Below are experts of layer 6 (counted from 0) of a mixture-of-experts language model. Rows are named router (the router's row for the expert), up (a neuron's input weights, with its number) and show model dimensions 0-159. Each number is 128 + 32 x the weight over its row's rms, rounded and kept within 0 to 255. Numbers have three digits each.
After each expert's rows: "mostly gets" lists some tokens that are sent to it at least half of the time. This comes from a sample of Wikipedia text that the model never trained on.

# expert 31
router:093123150104099136133096137097162116124095108084052132134105204191134118078140133117158120136116157081068142141100152112168136071133170116158176107120187141104157072145142100160096137148119226119101145140147155085105158129178159168110084099095083164115136133128092144099130225151108073194173151125144095101156126100100129069161112146139123088124111089139137103118134179194132078138145109094141137143192106150087138141122117147116093133113180097140081116073123183089098116151149139
up0:104133115134122104117120068098072161167081066153151118172160150182153128127111114085093081122136151128133138113138099110116119129144115123053109141122137154126153145143143181074098110067172148126090172115052127067145125127140125166071141127129204164094094148123146131106122123104066120142126104155154127165073125085092207178203165076100103127150118127117080157137164178130129133099117174105138169157170177086159132148150097157139140168144079115132142173104164158175155084094198138
up1:173139125107124136114175136102108107130100106147100096086074158112134127164116061115164154118150127150145075103168137100192124098104069152108123062130156194043048129181158164093151140198151111155161130135114059125085166131146129155120084164115081093058127168163149092167125177096151094120133164114076133098115138110132138114132095117192062143118152122183155146134140130159099160076131068133089111117140151126163127154075161152141134101128151191127130118066101085149116132136134103
up2:146088146175149140123124125117133136132151070172085103079119181179114143155160148153126116067162124119132142170161122097142096141144135062068113164059103128115075155190100122048146104156176119116103111136093092098093148102139140149131078191157175168100103133143179118057136089077063121120125126163132104181087138107135139141130155122116107088155192130181145152152141106131099167132114159147078144107114130141156122180118117123074104118165103143109089012101186114152112134109141135
up3:135114154163136126105140099107110149118132115163144128123158156143094142101186143175054117095114106117062153149186118064146112160134122067093057069102097148162179156108153158136160125173112126115153107158117117119082155116143079138137228134117156168074098169140150090133135182069100139088096172061107101167107124118116145117135167105130104104167162100101158132186120166179123134111232128138080108114088118133146105166114141088111119131160049119123081084163136114150135144103112105
mostly gets: " Ne", " Ti", " res", " Me", " Si", " Cha"

# expert 14
router:079109174107119129146144138086144119094058123086111115136083062146179078103112127166113171121144127103159145146103104101082183113194139108174168114134110141104137142086145108189146119078139155136154154098147193066131104129176165194115132084088096123106153057147115132107132156158113056138117124110143146092092157082199120084125114149127108167120085086114083099123201163116099102178129129147157099143136152110131154115149122090110128157065121093156187199141158165132138097176102157
up0:159122121126158147128131122144140138115066102126117121111102142128138115147103115055063132202140164134161144139089120130115163153101073162123144158100126149133062140125159172139131070165136084091132080176118135161134162147144152097147098122185156125069107100122098082196081122135056086040098079125085155210101098171120180159131145155143123115049147126116122139097154129156079107142127100101078134140101133118186149098167133145138107173128133136159156127121186151139199095072172119
up1:100128114142139130082117096076091112144102178112136116114108170140145092152102142145142128174171175086129108099164084062140135128154109120099110139132108139126077108160132130178099115127126110087135184178090135110067117127139087073126087150129189194079117121119091154156099166135100143126060134132142071101127162179132150108143122136173139103145100165077072155141166148124146133221202136187137110190184164157167100162168137150109118144160153189091178100108080079098125149175147138
up2:108131144177202105093124069096135142135136146165070067101147149110207105124162083075186138115110168070151117162089125099168160180094054156092109077107171168153134095148133133128170106062199127168100132103171126117109098129153139154123105135173085150159138144130141167147119137126150138144147087114115152132138132198183073094100114119093098112075141076133074136140150126103118170144147115098132121191117143136175160187097134154153148172080104118192140135085119119123163141159154120
up3:151137134126105165103166084186104059147132114159137120161163123100098168112115206087130133095132126098154163131148134101133228125164149105091130121096110122162119145122152098150119108084134090084120143177113131186110113068168150155118064160181102065151129133109115121127074098057112139099151117112164150155109106168107192164175125142189188096093122092091124189091159151143097080109157137157099079127127144100174163111108089155114099111084097091124192106125137152121076117120182150
mostly gets: " film", " York", " Park", " University", " home", "ft"

# expert 16
router:120136143102150190150138164117134127089095107097144185102120104120070137125125082164103143107139105219108115129116128163121154119187137134132117141161106108114116098138161102131137172152098131149159117205129101099099107111099081088163111111143146152049126140185111114065106138098159161147180178162147163130121145113131096166069140190109123158142117117187106135128044143138146149197117120166124203111142160145130105112141158037165102044117102135074140066159091103122131106111144084
up0:163124130118140171094171144117082122128134115154120141091152208174124150081111162079150126143136175111108152124137145164176146096129143174041100121146155149116110171160133171126120115164126158118169116171148147177154164098147122119120090096129039119153087200225081127158114063114130108113109124098124128114063082165121145154145100153143115148108115083157135163111144081092103156128156137156126163111172136130145100061069093109057089135106092117139074095074183097131081150113130136
up1:173090104118189108147134084096106147118119062176084163109155136145111103182157127097137143115152084076115112143143144106202117097105075141116145112154153176120134131103158133103086108138142090138152109150112111164100149101168112088118162166187180159139111060112174116174102115060123170112178108097154101138066093138145138163147186147145172129146138141112063130162100118132092188079115150142098132101107214129164080091125181148093156129093098141061112119134144077100090148141170074
up2:108114125161164130092156095117111098148124167134117084121138239104088086192192127066154149165169130103079074121153089137102116102100099146125159078154203143109104135159111162054138118099153126129129095165103073171137122138148129116113153107181082153117113125110169143126101114151124146146112141162120111087174138131128120139084127165052125136087111102098117154163128158085137105138042116145139127122082090109163144165058134117156173116106111114106123073195135126095035130116160146
up3:176170145154140118117186113111091140202106161120074095111131166062106137171167129142094162128156112141177103124150099095108180130148079184144128116156112125104078161148114110137156107129183110065131147153159098120232101107134102134041124121149114155136079179100139190172101103106128166150118121151150124117133146135138022130091131119108110084209151066158142129134095122155065178130137111114118189123092122128140121167132108122135158139143119141097142046132083149135156119119129107
mostly gets: " during", " after", " several", " until", " an", " other"

# expert 0
router:135148154111080100131089130115157161114139165082107129176149140155160150133133175160149178151120098089130068122103141137111065124085159130135102140095133127177153087107126087064047119119077084126130167090134081109110141085092084161113099114103132076194141160117138131096121093196138084126150137149130147070075135094183116112181118071141154119119054203100093124142129155121162092122094098169164109169177171124118095156132135121051088174129148072137163158135172124141137102160120151
up0:128139139172083084099173096175118156113148141115168150198121152173151128076114151135155147182168125115130120137132112160068131142111126114076115024048151102149142134173115140080095088198156094163138177117097108112150102127125126053119133103180175139145107112145193108128112084136105093135128177139137097163081084116156080141143188138148129178086147183128106138095104117091145145114132179082114062105096131139150146170114092141068175126118171114171147128169130091141140133144178140
up1:085103162112165149098152085066078127087123188140125110188188160150179165106129168094143149107108105033129110105127095107135167193118122071100088106076180165082090111196151118143162138179148109158110127168133124179160196138147110150140122131164159121101132158128125119133129164120095122128131072114063118079157045112108196130147148080154093111145089156112180151110130162130117154103119132129167113100131117066124135118141169113121156151157076137134080117135162102104104128062139123
up2:125123140173143086087099117148062206168136116135082107166195143109133165180130171050136178118136073126090152069145139122126158177186110146068110140104071135132132146113164117075147146144163113131085129132106118136127174117098065176195101135142167084103146086156139165161125118092144186143103099182143109127062130103114075116138137129114133118122166167115076141153200118098131074080133131130093160089120079124149075094117093099123101081116136120122146120105117105117092187149173116
up3:144078146128109103143151076147098115170118131099108129113108143154132170156151108153110160219129130083105204059134098140131152201157080144114093104189108148138144095164120111072115090210098115143131159123143099134115121059097074082136113202100180161140056128081116126097086147160086109127149081087105144104161123120122155105152145141166161177170105125142067166079139096136121147157128104180109117141143179145112174128155079146097127153184128135094104070128104103141107122136169151
mostly gets: " that", " which", "B", " where", "The", " American"

# expert 17
router:112117105122132084121192121115093103143111086123104140068082147094079109120155134103131104178161091094158163131146141144143112147166130165091088067148146091077150119116122146094122097086146179137135133149143193122130128148107158126112148157133155192085137096119205150126156186150132154173187136061115111096141125143124129114035120115045134132160124125124126133091100173163114109137139131107207182157097170128130159151092114153184157084174125169130119062159090112157047120088093105
up28:084111173075214103094169121120124137187159148113108108126109117121090160175128136154108086111156052129090109084134109104139119158107097137143096106074078111139087167143122181153110112147116120127084083121180082097148072157168095122147150103133139090108147168144159131126098178145116136160082158117090128160178095126110117130137117126097100135000089131124196104138163168108119100171165141121078138146125162136226101139157079133108168109115129133106131117099172158157158145174117136
up29:116162135145110100108107098158044113120099094145119147170141161120069200149092122081131072121136095095143106132137120085099165070118150109136150140140080172125122150145133176121164109174126117166095116116125130158182136099158155153129120128185168118086120142123144180166136140135102103092126097067134163148072140163066112164052189163090136124085124151129145121085109090159147112185145162150139080144066151158178172083067132211148144166119099139138113098104156065142171119111100082
up30:182102139111135162130103100156109119087132126155117105125111134098146146198155106126132117099106146127110133124210134123150107150153161141096070096075173101157138091187089127133158113151125128132116171092124126106160104124164161135124187188153111100043133116073198146100169112080160109128137121132063126109187085126166151101158131086198050193135124122115205139090105123159094191128114104110113131053112157128152125155130112071126146129154104122145112120183150115177097103134073076
up31:121146153111118181131171092197117207125101114139128092183170136121215109112173178092161074093123180131144148113124154123125169182153106136145164091145205092142133160156112104121157103119161137110167122111154146151132093136139092112104152116173149112123093145070102094168078092105115114135115133127142064142122116142088122115148168143116100136097138109181080127136122121088088095150144139139187096100090087162135127119098065160132168174176139095110200123146154075175082191075118070
mostly gets: " him", " them", " would", " years", " can", " up"

# expert 4
router:136122126128133146154110136100076165102165074148092151100144212149097127108151136119092074121148108094086161123164148136113182048182093102102159099171138145132130058140082137098124171141140171069131130120100139099124122123119126138171150136109241166110181115151163116140157143163133179150123105124127106145136099076130075132119130135136080154139164144150140096065108122127106097146172129088114152165173108148122124139214144147149073110147133091019076129132140101157121167082136091
up0:095075100173126131141130113097061131148096093164110152143121189156134141147126156099103132113094149106163105140164092165147173128138122109082140108049081163136122121172199180143067127118136133040090150068121145198163138097147181162116187143141117125091097149141110075128186093118114129126113134103153139176108130154134134148178108108153097176138100138144125132173110139157121133215131123064068157139121233129168142120146125155132132123143156114085086166074102142167143132139133081
up1:115101128110084163158157072148124097156122125200188115127095176131166131130129118124124114101153100125139127045162071140120181121154154083106056109134109169123119134088116195075122126146169116059089111182121163148141169116171111144113149218163106100167123078151136098096109119141153123094113154078123120049125102131147111158092125083164134135136137086176125107135157117100110100191181134100087099107090137084129104125142142135194116121187109151056152138066109171142160125152108144
up2:084157123155157080122134087138119121166173087140086122109108116155145157139168106155122207123118045093100081127211109126165108123188090100080094116101075146092152140147119124087131143104128099179113158105139145120125124112117107120136146124113114076133163132165198115107136113073117113128155120133087123131169079091097137131102157069137093182134155167164156131135103082127131063207152160064093124109148208093197145160108146076174123127107147161082131134135089129130057158160121137
up3:085173133123169161136148099114087124094051094179156137142105182176183160103101090089152127171139123061184102167152131090108194093134105152123165148105143151138096157113119164154091090090110102125142094133114136124159148128198173114073099106111148079168098095145147088179133092125052179179091113133099124143140144182099153165163143116112106149138124123132082123157173087080100181158179055185096115151078101136122165150105119129169145135114104101117135129075100121178140136110106102
mostly gets: " that", "The", " the", " when", " this", " but"

# expert 9
router:141133132126154117132078125172123089111057155125218104131115068131162089151092144136127184097163166163165120110091182094127184166135101121150173184095158134163065134079183167155131135147161191110136117144095144118102144102131145158138125168101100130122095112114103138189094081073093060100081159156164135090123142106119080139167062156179131135141108163088130162117180112095116096105047132151115083124066119135140080127134177110105135169140136153125170129111154186129124155105153136
up0:070123093189165076104142094176125088105187129124126074124113184162156093163179145116184162146134087161078147112157124074152173132065102072057157118118188165130094142134132087103119074146194109060159154128164161168092115137142166093112119119152123098158127096076096135135112119095146119164174214132144111142115063162151119129124140078107136086111130088166131129138122130093141149166108144116145109131110127103082117163134172140132145115052156164072114153123099123106183142114097160
up1:106179097176176076130103115093043090042091182118123173148145178113138102104142119114100210137162100100048156160146148155122126117175123148128148094137131117115158108150117161143110107118071154142183229147163104146089146146160106136086146121152120117123114143102131111092088152151075058144104072134070155159151128134100070179159128128137079193140142178117094140153163133114084127120158137126142105129111176126189124125064121096108127130156176145109141143132130139135112118166163096
up2:134150136119154091113153094185129107116183156158099143107109125116156130143182134106115130162118101158120115124164156119121136169082104124082138173073107160115101108148143129138181132094197139124143082132130052124130117113165118116185098199130126096155148050145150163189128132129109107109108146169134108099135138163089103102143126091128172071125123193127126117103100029150078189085112138172097084138140107032174085182173100106103107104164142115108123066149118132118148098181180106
up3:080145102202136103108167132084163090131151118173113129105163136162089137188118117124081080126145069152141165129130118118124134076110110073153135133120105135154108100093125111048127093130133133073138175120173187185101084089123104118151090145086111099124150166184163120155096210158103104164101116123161140159116098121190196143148151150118114138114132130146118151108194081113129136050132095188103131143069075103095125123114157079091184098138107130132197142091059127115144139136118098
mostly gets: " •", " University", " area", " London", "ford", " School"

# expert 2
router:136111098124139108150081183107141084064070124109112132123075078098166136110129117082080202134145099114134165200180105102109147113175128132168176149121068161152180146173098066120121129109100145132151179169101147109121096135173126123091124142107069108130100186080123103142134119186206043076124081162099182134179147112092154127180081086080114162127142139111098111111172148127134153160124149169108142119129118139121179097112107115163154148117142112168106142131175094111129113188106129
up0:138101109102114097098121133104135044161128127113127101193131168118155104173134131152120189126110106097126120128188105093178122070074087126105151195081087122182142188118106113096131092192092099168089126133090113115108165096135155134133148121161121129154066155100107097168147110125109087108129155165163133159184128061147077164195157057076135108170092159169158181105086107131119143103138100193111120120136147148122140113129065186137159158142099158129102090159122171149111098136072146
up1:129162149121125115148172145197094059098130108209164119143071158158126159122116084082132132103101156137173147113129153073143180126165036118207123158178117177062154139148115175131121103115074131059108084101184122152114150120132159105153153135095138092176149119103142122145107132116101155136160164116104093098118179096102185179147126126106092137124130076130142144100129116118082151113130106126128115089109098099085111117163094154094118117193154107156129094094182114073207140187114138
up2:134130155115121139087099132097104154120121146113098150091148129121103152158122169139053085168153141063102137087137120178128101203134170125145133150071127091136137132132091121135069096146161115125148167154112127165094075136164100136098230134155161104116098056145140162115123051127112130080102101119137125155100140104099133117181156127113138213132087127138130128139202138174125145114169068158097112142108107101140170184081142121189105124075138195110131103199128112185162160137174104
up3:147182085158131065095117134093118127142145139150093120140108145141160097122133085135162191133139148112101145043167113094075158087123057127155089154122114141180116213092172159057117116156040104118142170110099135127173117134093070116142133079149071119122129138156130047190097119160139121120141140139097141098099180102113085116165110094169109174119180136117114110171132122144133168153105139104141119155081170187143098131104133116103127115100166140113050112103144134188149180156153121
mostly gets: " National", "\n ", " International", "The", " This", " the"

# expert 11
router:130124138094125100155130152100128047094135136122098153094083096120178117152148141173130093160130071047097165121157156102159149114170093179169133123185171134099152122111112130200116165157142144128182133100101138085170138181119149147092169106090140160082120054094119076114163156121146145118114075130154134110147162112192098078167104117078138122174121165176101130117110141143138083123151082072161187215164133222137146130073093135131143125104137131109133142093138132148092117116094112
up0:088115082131110133100163093172066148113121096138090165147152113174128111101094142074202170123128180107140127120171130176082163155189138102070119097167105145101076109140175173087203131119130110131169144089121092138148147124135126171119168124149088075109159123118132126113076109067160110143143155121146080099079103147173128068125132139107135118069152110160175151174142155110131131083120156088091129136206197125182089158103171127169108099117143160037121101152152140135127094105158121
up1:136120087125083137103099113143104070167117122169106186131096144150180140134133152062122125178145137178098111165139146127151157152077168054108125127124199148148133108192205164138153145114138124146082147133113158198094162137158091152107132156137155128101112133104090084171033107168146146081101148127103116167101170147155057099105112132097119123159144109126121176139164106033138095136124068090117123100139166125123106111050102119122129125137094146115129147169149141183126153129194178
up2:145115136138126106101177116124156124140147145109088154113117153105158153130151167137155159206182120147112145143163094125102184158110151095140111151158130112120145093087138149141140142141133075139086184071142112146087076087094154107098122159134074177077089120158181063151075116157137144165137082113044124130166132107134124111047167180111135094121169091083114205144161126126105162119125114105093125125111195087166101149154145082060063036104085116089137107138136134156122159118145144
up3:120166173140149174154131073170161123106128153100109100134135145078146132106137114132089122161223174201081083079155162147099172125058104128115186100122110133116102167098096116115151082140164113110115128131094146147158103128184100111126143121099170121176126172161133137092113149171121146148152122146068099129100108065162128145108190103118169082040197111090073155141138149188108109184163158131097120176116117172144130170113068160161110155105117111107146087109144098150120120080088113
mostly gets: "ka", " York", " Park", "ki", " home", "ft"

# expert 24
router:160130091114156107097079112134126151136104172073166124166123137101127126082114106145117109087092128193125131101111138127168079083192159101187082142143126130161163148130147152166108142085194128119127153084158157171162148118066189070169125081101172129122127120098147160148139103116117156167089153144162120133183112205110176178103134166143142073123170075129163135118125146111139090056177083084175116103098086069072153150111154098135092119137130094105097149117123181109129062110096162
up0:107131172117179188087098129076075063133106115151104121157099093097139047169116179115118169105155124163164092137153080145121126143152116103153079099082115140157154180064133123143117090098149164037137090132095112122107106120118126141151098123117093105168098124135153170139139063126150207167149218061146120122144160107094159150194123173094090107167187080119119133153152133109121149089097091125115162079082150169123121171129100138114107100109096160160152164121115141172134134151121144
up1:120127152178168148107154114086129120132090043094161118140108128163130061140190153121079128085088151144180124152156088153182154141102140146109198074110154145144093173143123129168122096064151107123175130132139121123169127081130198132153155171082079099084122105129137104165127079119149131133114133114129087098135185150137165192141143112106059111146127096082053132121175104109100179111117111135158136157089108067157159116104154145085162108132141083095199154146130180123177120178122098
up2:105181114123151090065127132178133110128154121209148173150145146137097146108126145153043148129165104151087100155138167094102131156110144125129094160105123135119133173134098133129199099095102086085136155093123095191144153121142171079105158118090069136070094201063092094064083120072114171123148138124124125165135142112130089136133138100144118147146174166112120116119082100078099116125184116152099083101120163070071080080056112169150131066121135112118107119164115148178108141163148156
up3:115085084141112143120159072148094135158157092170147104152129123120126155082149156086123124108135163126055174097156093180129119115173126155056096091084183143119106160171156129107181138126123065122075130150207143169109105150148093158146082170131178116120111142097147129131143113113119166090129131161115073140137097158175122100188128171104154155160135052131126129126068093143113117140174145151111160106130147159112082151180091098150055093111145123102188107043149097151107112147155058
mostly gets: " \"", " part", " under", " up", " out", " used"

# expert 23
router:135204134122089110132134130134059122166101115140157175166137080147150222176137156113140091115131124171169126173124166142152141150119057165129094095127171143179157094175156141079145118168111079173066088120117143159142101176134079108060117111146084102144099120163139136133127103128138160142130117095100129107167140113094156092102150123142123085085191067175172100177089112066128138136080154106165148134144078113141158107141115049098134077144118117154154096113134073159141125137145061
up0:138158135120158141111156092121121143092199135144209126106133119147130092179143111099162181147089123190119078099121146104096123140153066125080124089070176153120156134108174130141132157143131119095076103137103117160154154113168149086089130114158075135118175150095129159054069102091141188140129171114119093080113183035141146163092144116082160175113107117155149130100102078153146189167125135125104101160111104118097128177148100119145134148109086166134076116169154122171168210137175129
up1:157141112140111119121132079114126159135138158146117124151157188170142062125158138138057107132151118133078153140208148143167116153152146144174032140193146174111137183158151172135123095145123100141096153135100046124199076098109087204120142157141118145095100141151136140104152114125143111194033088181120145162083123146158168080140121097106104141157157138110145115172085143121124153133136106110115149145154118119121103151069086168108083155085120153090092108144083137179163133171105165
up2:121149132116092207133134140118070089150108142139160108159189073157155228111138155116107145088152100140142116152138132156153108172168107092133108097171116122108138133168162143056132099187053089133128150168082122135151162124109053162062174109147105107109057110127148116202112159128176118147112115071102146135086112146150179128086113156176142183150106097050127127201104095115105122119122096145095115140112146079121134145159110131100110100131140125135140159118143067101150076140153095
up3:094097092157143140130179102163092150140145141157144114201133112167125105119168139107129116053151191204109100138122154157113157098114109168108145158104137117173155144149195140125096100130142120154159137047174125122177170096127155058177097116142116116040099122100090106144096171140078112113061095131115134155124098126165155097179143145172137084170132152152113149115140127148109201103133106091109138064063094117167126150116114152074051102090145153093161100103123118148152074128120122
mostly gets: "=", "\n", "\n\n", " after", " during", " from"

# expert 19
router:146100109157101191146173108131111118135095062202124122108103134062075146165133096119168098076137053124173139188154138124132077166122098141085139092147161100082121139129144161110183117087106150111140080178161106138094114142097156094194190131148155173062092141091137154177094136102119166124211154073136129099113113174142130133043132154125117149084109124164133128104109121108130184140171148121087097127106147133165135145138160162133131129151134149126160064152102128157121160095092059
up28:078158129128133096153183090183134105170118128166145142095083159103108185163127167147181143181144135189122114138159166122073153217099076130122146106124147143126159090140164174104171083132115110090109130140113157042170153182152150079170145082116146124150135177098158101083090125144070133171103162106051077118131134130093141102116187129179133116165110156139128154128132147150055120107135100155155131154096105118150137131142056131153175111138108160098084072162095116111096110160123093
up29:127161078168139106120154107125117136111135093162168138114156155162083169148134137108092147082114081138127081137163140138099125115143103073080109142136146110138113111108136086115074173175159096108111104143143083161058150045109104100208139106192165125120128140178160147115103151084150173155098146095139140108099133142142056177126158108152124157174160148154159148122103106147125202159171166112099162073131186123126083176203122120086096092126167138130140134055150200102164152146166102
up30:086120128173106179105179121148128115199103117186130117056129101143125145133145111115161092106177111114128096183210116109080168125125157120060079099137114128103116184096112177123182098178125192123164164191104103109172159113114108154059097121161116139089125124169128121170162122099182134105133121100110129152167119144098149137136142152141088154147133128181103145130133075078121181115164125092140117061154151069171098165129114131097057106161116125078091120156136095107076188101134125
up31:144169114136115064148123091141111058119137112137132147084104094137123111075096136160110154138117086119145126088133124152117122156123171104175166099121029127125128123137157141072101094111141117154187175126135148126131111129086145150072165093078146074084118150101170133119105199089148058133101149111150121139164153106184080156168187108089083118145116102162173149157151131131104182196159153126097151150086195132146154206169168151128158132097153148150158087047098143114139152176123141
mostly gets: " during", " him", " after", " can", " them", " would"

# expert 10
router:053130109094088164117168137188202137191134132096124166162114122143136117055084071093116111105073155109084116097115138137103129140148222117071095127129122129140140118111111128158116204134083111152118141114171164111159112120076140138090124128101116166113185015151143118102132207179128106155087129145077097117149141123099126108093169140126097118122140109145156119160128127146123155113133117069144172176139167095109112097137146088158114047106105101119103096064124150133085146152143153
up0:119127136174160193068105092153086114117171110143142091121093193123110118092156158139130188171157111134094139152176092100188172129095079086143122096194150157134160178150126156066105130086145077088074134127115120146125196159129126090129130162097088160116050181102144076133078142097119141107124192067114084152107100116188130103134143082129078138096100128121078179160120144140113123113155079134124053136106118125152161194170122143133085122164124157120110099115152115118112152107163141
up1:169128137157217139123129056140111082103119072167136083137197124178142131160168146077068177164169137155142138123160068139141171119089086140126170073131070151138078176158127126095098109131175074065093139157094145162123141087147149123114152077142149087131075158081152122139097076144124113102129142126141129131079062140133149144128118097171127137113126149162047186133131126193090134150123131163103086101118100131134121180184137154103066161119107113120114131123142091136175132111130171
up2:171121122120080101110163088085141144138097111147153067134087186115121151144128094088140128170146157148135159139162086154109201140119105148104143093149059184143084179134117156122074066151160140116178137138113105121194113163116094173089167132121102136076077116169094109100146083101147080158087097124130096135104172177150090090133112129137097224143114073130121157155238124133128137113133122101145158126107160119179135112149170085107131126106150149081129167202118163127148112174120106
up3:118209100146091125114121134132075088145144124160137097125157177156153181094051110110131117082110108184186084161193129130155162134156102150132133063158092177139119213085136172156086105135076076103168158125140119112161150124136153125112151125131165070066106120165095107134114135042163126177102109145111134114089122137111086106197108129146100119106110162103154132157126104057125130131197150135147144140119164107161084105121103170124118186177124134065129121143135132141175180145144096
mostly gets: " He", " t", " O", " p", " St", " Le"

# expert 13
router:066136106136108161133135163107130128175176088118112128116144169115112140103133117132164106184092170113053153121091093141176104094087208078120128145153117135096122094107093086152130143098126120131145130151136144119159098152165130129043085135108104148142172116116130174066133227140166173135184149138131133169198114130134127131121164143146095105192066121144145098183080165171134107087141136110169144182176129123130153143126115146146103113115098099171030071121093158117114099155149179
up0:131165168167187141132176108166060175173096147146115141110090160191145115158167092076162178074169087060099132084164106104080119133116106112083157137103110109134119113133088121107126058114178131132117104135110146127113112135086157171155166040154105071174133110127165132079173133125086147112111187131153074160135151165144105157075131111102144168117135133131127148141149169106142126152173113089091115070172189135148134123117097117109128157138063166099050063142148119116127116146144103
up1:139118098115114128112113146206082116136091155106099111138115160185142151102159124163118117203084172117153135140162125165128145139100111151151065135082072125142180099117129166125111122128089059117099182080120118132155124132058114172082143129156108127129093128138168100143091070132187134114092069098131094123156094160114146142133114116119125109109151149143110157231119076148153178160103042127131093155133112167095119133183107081102083070168116163109119156158150089171148187145194138
up2:142134161080146172105133106106144153091109105104166094130167121132115144091138108085078145118181044107098142204175104055173148164100131086104125120180168150111079201122115147153101100119133157134082166109103082138124131097120078109204152120138144120152160136143190108141158112080149149098147090141164139125124108084109144103144127128144108164168160053119125148118125154074112121114174165133125155106110157149179093164077031158107145122159048099123077144152132075144155121123123100
up3:102054108166120153075140117108115105164090087103209135147124184121145103129161166106087117091176121148144116116172125156174128126109116125134073099112144157111121059126182122089122050105157095175081145146069166119175121128210072087156157109158117110122113158078133110179081058154121142021121120137144145116133126185093175073125097130119141113138141133135121145105124119144083160118139155118147136117138130160203108111125134100074118121179140162064138114154132082097126115137148096
mostly gets: " He", " O", " p", " Le", " La", " W"

# expert 1
router:121143079147094137162114114141109105069164136166058116118093224093118181138139108139136095196108131153155103147182153147175146134131104095105131093114065171088154097147156136107141088102091126090127090180147134180116171160191181112177148137111117125124150123096130092108153175161067096137187139110116117156146158154127115171162105080189141123106120201113092101091149117097078119143099115174119148203159145164085109110115090128106188148151117094143163129065099112138125139156122077
up0:130130130110102098122139136138138088129161158174139041131164067142132195156216161130127169107124134149141165124161139097098173168082086135108137172152132169164063157120149140196164114140110127136125189121119116145139112070169100139099145108108082088067157157138112035121104115125197146125117119163095126147153131122102172108142104108149091169109115152152092157107140167109056186112177167119117130122124123138143112078109152113132184104114072137121093072115100157109149102226121130
up1:184154128128158164125111124136135124153105088159063146118174195136137133142142148093154154171139134164098118176147077125197125143131159098041150120156128164166157148187109149120097139109099105161090101140157133180188155123161119097056144117153099130125130117076118119162146099177103066140160131018121151156105104184090126187117148154129093085130127156130070150126101131136125144145120113153103080085052159161120152100130105162151151127116107093088189100113178145138188081136133155
up2:098121186115176103121144132154109125175106069084151083134133199122093173094136134096129155127082078123089084102155134106120156109098140153082148141142088172128124156104110156127139104147084097106066052160140117176105131141127137127143170134125142138115083090119103085104129107190090121110165243104150080147100120140130121150085098124173124103127162110123111152148087110095111111144127126112056121067133221180173138172169138156100187186129164135147114161087101159173134151107131091
up3:172125173131122062114133094066082142137131102083119099118137196135103152182117175133158149137152130133104062151177124110198119116149143115077078075121145173125160121126136159134137079132129059123082140145090148091146116138130165144089142120131106151150112135186146095141143045111087102190147196078095147079135143165150099133192105106140075067169139090131106128166166125104120089124135143135144149087110140134131153083047125096131175111111151179107152062102124174149083134153154147
mostly gets: " that", "The", " which", " the", " this", " This"

# expert 7
router:117134153136102092159044140102089040094127160129094133182113128142156123123154151106139104152135138099132157163149128097107179117073151121168193168104114134186105104169144128096087134116163160116114126107127087168123099153162148168154154116152144165143150122123104183148158165100135109127147090184173141170132145094133116061158084141164192112076129101128144087091205130141131086114159150100156156165128128174142148110111087117066157196170176085181094089110130178074125134172167170
up0:138098103179158102097130088122124197181124111133144143141188154182145155123161126081149147112123111142101109115124133104145136153085094135070123125089091151124120128082155194140145137073126129140094160106121129165141125138073100062192142110178157119143140076122178135075131128078077176118150130103121148180132113174189156137107154154103095110132176086149180161173095135152112198118131066134110125068137170123154077182105070148122092087099077115098141095053141136169141077142107095
up1:126143181121114112110123176101022163149092095128181144130131152114120105113135197172125120142205132159138098126129150144114164108121135134104162110117090156089093122148112139097079093070084125131142178127123158183131134147191125116191068134133106181117145118158133105070153144053139132108137218076124074096096128103115138136182115172143155199158114063137132163105140114146124118117087078155103129070158116160135145115101120132196151084104105135088132149108108122100121152128194173
up2:126120087112135158113114117164080124106142158128127102165139201128199083191120179114111141178147102108119142098194120128120179095094079082124139123161135144100143130137153133157103136134105166046131134136179137125144059127122181133134142129155108089165097136098142141080143124110133122152093129115147139100131065115101176110129091130144073194195170133157161132142144164090082108146139078137113110124193152085130155186126105097138064084113128149049104152168138084143124130177027140
up3:135090100087182146134127133120120129161146106194193153131108151162114102178132150129058140106127104144118131133110114147169173111099163106165078160064085144151081184164148132085106167131144062115133137128116104129105111094122118171045123145099152133098127153154131110185108096109141125114079113112160129113103141107128180061152139172141116153163143118124118134179127133165063147197141090118074074096082160102123109146157144135131019110140103203140171166138140135114119102051095154
mostly gets: " the", "The", "\n ", " The", " 2016", " an"